config = dict(
    n_layer=13,
    d_model=768,
    n_experts=32,
    experts_per_token=2,
    d_expert=304,
    d_shared_expert=704,
    activation='squared_relu',
    moe_layers=[1, 2, 3, 4, 5, 6, 7, 8, 9, 10, 11, 12],
    router_score='softmax',
    normalize_top_k=True,
    routed_scale=1.0,
    balance_loss=0.000187,
    balance_bias=True,
    init_std_router=0.00662,
    lr_router=0.000492,
    vocab_size=14468,
    norm='rmsnorm',
    norm_eps=1e-05,
    tie_embeddings=False,
    optimizer='adamw',
    lr=0.000681,
    beta1=0.9,
    beta2=0.98,
    batch_tokens=[65536, 131072, 262144],
    seq_len=1024,
    train_tokens=1055000000,
    steps=7177,
    dataset='wikipedia_en',
)
Below are experts of layer 7 (counted from 0) of a mixture-of-experts language model. Rows are named router (the router's row for the expert), up (a neuron's input weights, with its number), down (a neuron's output weights, with its number) and show model dimensions 480-575. Each number is 500 + 50 x the weight over its row's rms, rounded and kept within 0 to 999. Numbers have three digits each.
Before each expert's rows: a language model's description of what the expert responds to; "comes before" lists some tokens at least twice as common just after its tokens as in all text. This comes from a sample of Wikipedia text that the model never trained on. Tokens count by the router's weight.

# expert 11
Description: Numbers and name parts
comes before: "| ", "s ", "(", "|", "– ", "/ "
router:500453474562472502464472423370439491501484523468465573584568516597454381560400465441518536545495519505575482524513544558519532413479612533479533555459439529444475532559484575529412453533515574539462494495492479519558494425574542496535470570500473522445513560453499553497522544497590542410
up0:486433575573607461490539471474527435513530488531512471470487426563549425351460470479552558520495478437566480517500476506498578484544592529483541516593458500453468555550518411483522458527498518444607547554487453513468566501538444622427483543449504503466484484524507474521528486454548492526
down0:465483488554557447576538527466423489366499525590475525542514457519563595496462573409513470462572523554507492479487418515496541490496515523505468487534546463424501508377537486416479418580505535414528559483530521483564516504521460532528579513542380550538514515577496533596530504536488533542
up1:575430405491558504543528498553546581429540443492503486493457420527486560448522459589533609550568468506451475424440545458473558482515508447537454482571525456553406456450585487552508576563511494510427552547543517446501461551558525547523401452487391469432478502473372536531611444497478473540
down1:405437584462509473604442610495461481432518505504545501430491464550541394414508489564493507591499424516485509508522524509535618498467441517396464564520523536471449496546430524455521486515572493490467559523494487432499506484482543519431453483482462613422569482511428419443505535434421520540
up2:430504552516556563418437517480509494450476514467479506470501475527497439426527576460541487482524427519516507484520511494446529580412442526564479502475415551511497419492434497502440516532505494530448472622429464499550525523474437507485477486494436546545471536511560469456538480424476410503
down2:507478489461430474418428492544571477476468457422579521460443454502546535539508387497456507412540552448572489512528562562476472493548451482567547509556531539486417526428574546477491656469467549523572457576471549508500500501506406543518495466545560483452444481522518469541549477499544485460
up3:555472523597414577492511530549531524530579498473522544457485493456458414468451405523528545469491437512501560550586343537590455449463438483444556564556519466518533539494538537540374488533552507526520439433517526459487529541408471469456447476521437463573355445473543548587483561545557479423
down3:494530516537526466415505452578435540547492503572448488468471545488510506422458505456488517523446479526550566508526444440444396444536518518490548455498496477539526500500464511499513525486490484601557482558433444455466499488483504454557538449392505463584432443496433585549534499532410483417

# expert 7
Description: Whole numbers with space
comes before: "| ", "|", "(", "and ", "to ", "km"
router:448523563556467523441596408504471564522479528462390564540499570456517525525444401452567451561576512555486440501482563538635484525441505464470477435470494467454539542512496565423476539430416422576453524416562416577553481517529501508456509489538538522535442541540532473504493499527514485478
up0:507417547492479475362485551516522449424429450470522462524469471516464551514616522464521450412483383502554474454465525365504483493458486450484494472537502507404531423448497561465456496441554532474551544537482534456481460545490426422523511478408496536474519533511505578402492464397524458600
down0:552403493496546473577565570487523605457504396529570506434516454477448515412452516557485463471432472500527533581483425518509631506490517395523421506542570476366445514581554467515475539519512566487538560497509436515561504570472523384460499595518479574392504528475490552495538464525517493464
up1:481454522510492442528539477536515557509457547475455507528562484569550493487443441560478438556493535464475411475472489547523543514401513559448541455550446427443463485497521512452489544518568431566515519449619492591515518476610445458581417556605474381584443519512508520535573505516493468525
down1:545494562469577546505507484467546487530467534530420544553437563493321513517531514423546403495437527536627496539476527530641494536567539564517555454421482539537498552538474530509490587491544488473488509430518533507512484425381480519508464470452576533449491503418557468549606454557367418495
up2:608492487532537476521500451591477560517534539442521506422466507524388521540544490467431474510504536490480541510489601488484417443433401453482450479470470497439592464483461562494457465468485508510478522589621390535469430539474519446493425498493526487446428424438449522505409486607461501519
down2:513531514514480531555545473494490526474430497535438511544524469464458513473519483485503499491556449467501571536510539478505521546454458439496527395602446563540559495463419615491505459479492476592458597508429458544545410562404432532523454547484598456424497443542494489581470427578491528483
up3:579462457504575579464534471438437503462555577522561516408505459515586404440465489526557595471470533480452422534551443465537461499359588507459448560448495540555487441565563481510504461532508516570557501483550507567571443527541559445481566483497448459486434466504443514492540437536533527519
down3:525469532492519526430435567524542564523434501422474497433620591449578549562514514535477407583505531443481509503520555531591470539457530469538519564457516523547550523619480562493479438518471505561482485537490515546476543494540504561476593462454500474461477497419452436457515404544520504559

# expert 22
Description: Infobox field labels
comes before: ": ", "8", "0", "2", "9", "5"
router:560503514487420437519552555462531396503420541529488385556508502503553510486542566467469493567569459563525497459471497530569591479437443486476476446474413466570392472474448502430495446472497575475427401556395448507500566547503488440435495494424521501533564529446584480507482492487397413440
up0:558477394516453422501504422492462510507464454453528654552495449497491493462446446533521542490579499447458427421575439467584582447460511573530488575542525510497500510524431439664423497376489429521462610460477512551477528354600543411575411429546637551469382477592444545490488538402514524515
down0:571517481510469512466503466534460497497493556519446545433386379476492499547505526487511465459560550547535525551491406596520538404537516391640458480484592482628464556488442501467588512435512469486505484564597532597547498590583512434480433608523478515543524546461515545466491557573540454406
up1:475530527549597556516451489473438504594565459539467571522604525489516542519620547476511504464482549565501505480409469544523520471463460497475518564508472501520555522565455467432466533558564481512557449489479522559442536420558495619501517558457486532541508432534482465522463434564568463430
down1:395528577521501481504496583519533460473523603580402553509458494488549518451527541527533528528599517402468464509566489394468457462501555501509426472481486507459472446472443584495511502567457513339491460380479550481448496591474356509505541445506502435479564447553493538523547518590480434645
up2:460564537503423472495496490477480481465519501540502407499611507494460543516486502456541509502447554534509520507489427494492464556461486483515503504482487435490480496435526535552616469538650430474572620517507458610555511554434509528440550518506418485603481485454528476469510499447496411431
down2:391572491465550540397384625498506603538542496497574411530574621430498534601489589456535504610498540507438460483524551596478533579546490460523473487569437534490461621527448416591482451494517502487561432422511513423496479409479540536461552498451557575546447531487524451540467519493406552525
up3:491529457463545528528544503452536601485552460532496472573543516499488470516495594509372514526450573492569511497449563577528475486534495561340568444403572524435478490456445484421599423451510358457447550505518544500415595498522544487506498489414457469550511451507511391533446516537466509482
down3:573505512487538485515473545473445479485469447538474538506516514470407526492526537415420520499508519473487456593471539509502604504465522524457534491567469525551548474433445479480476562510554482435481501424433491548485517607479416553532545476437455583502564562476572504553392549599532536598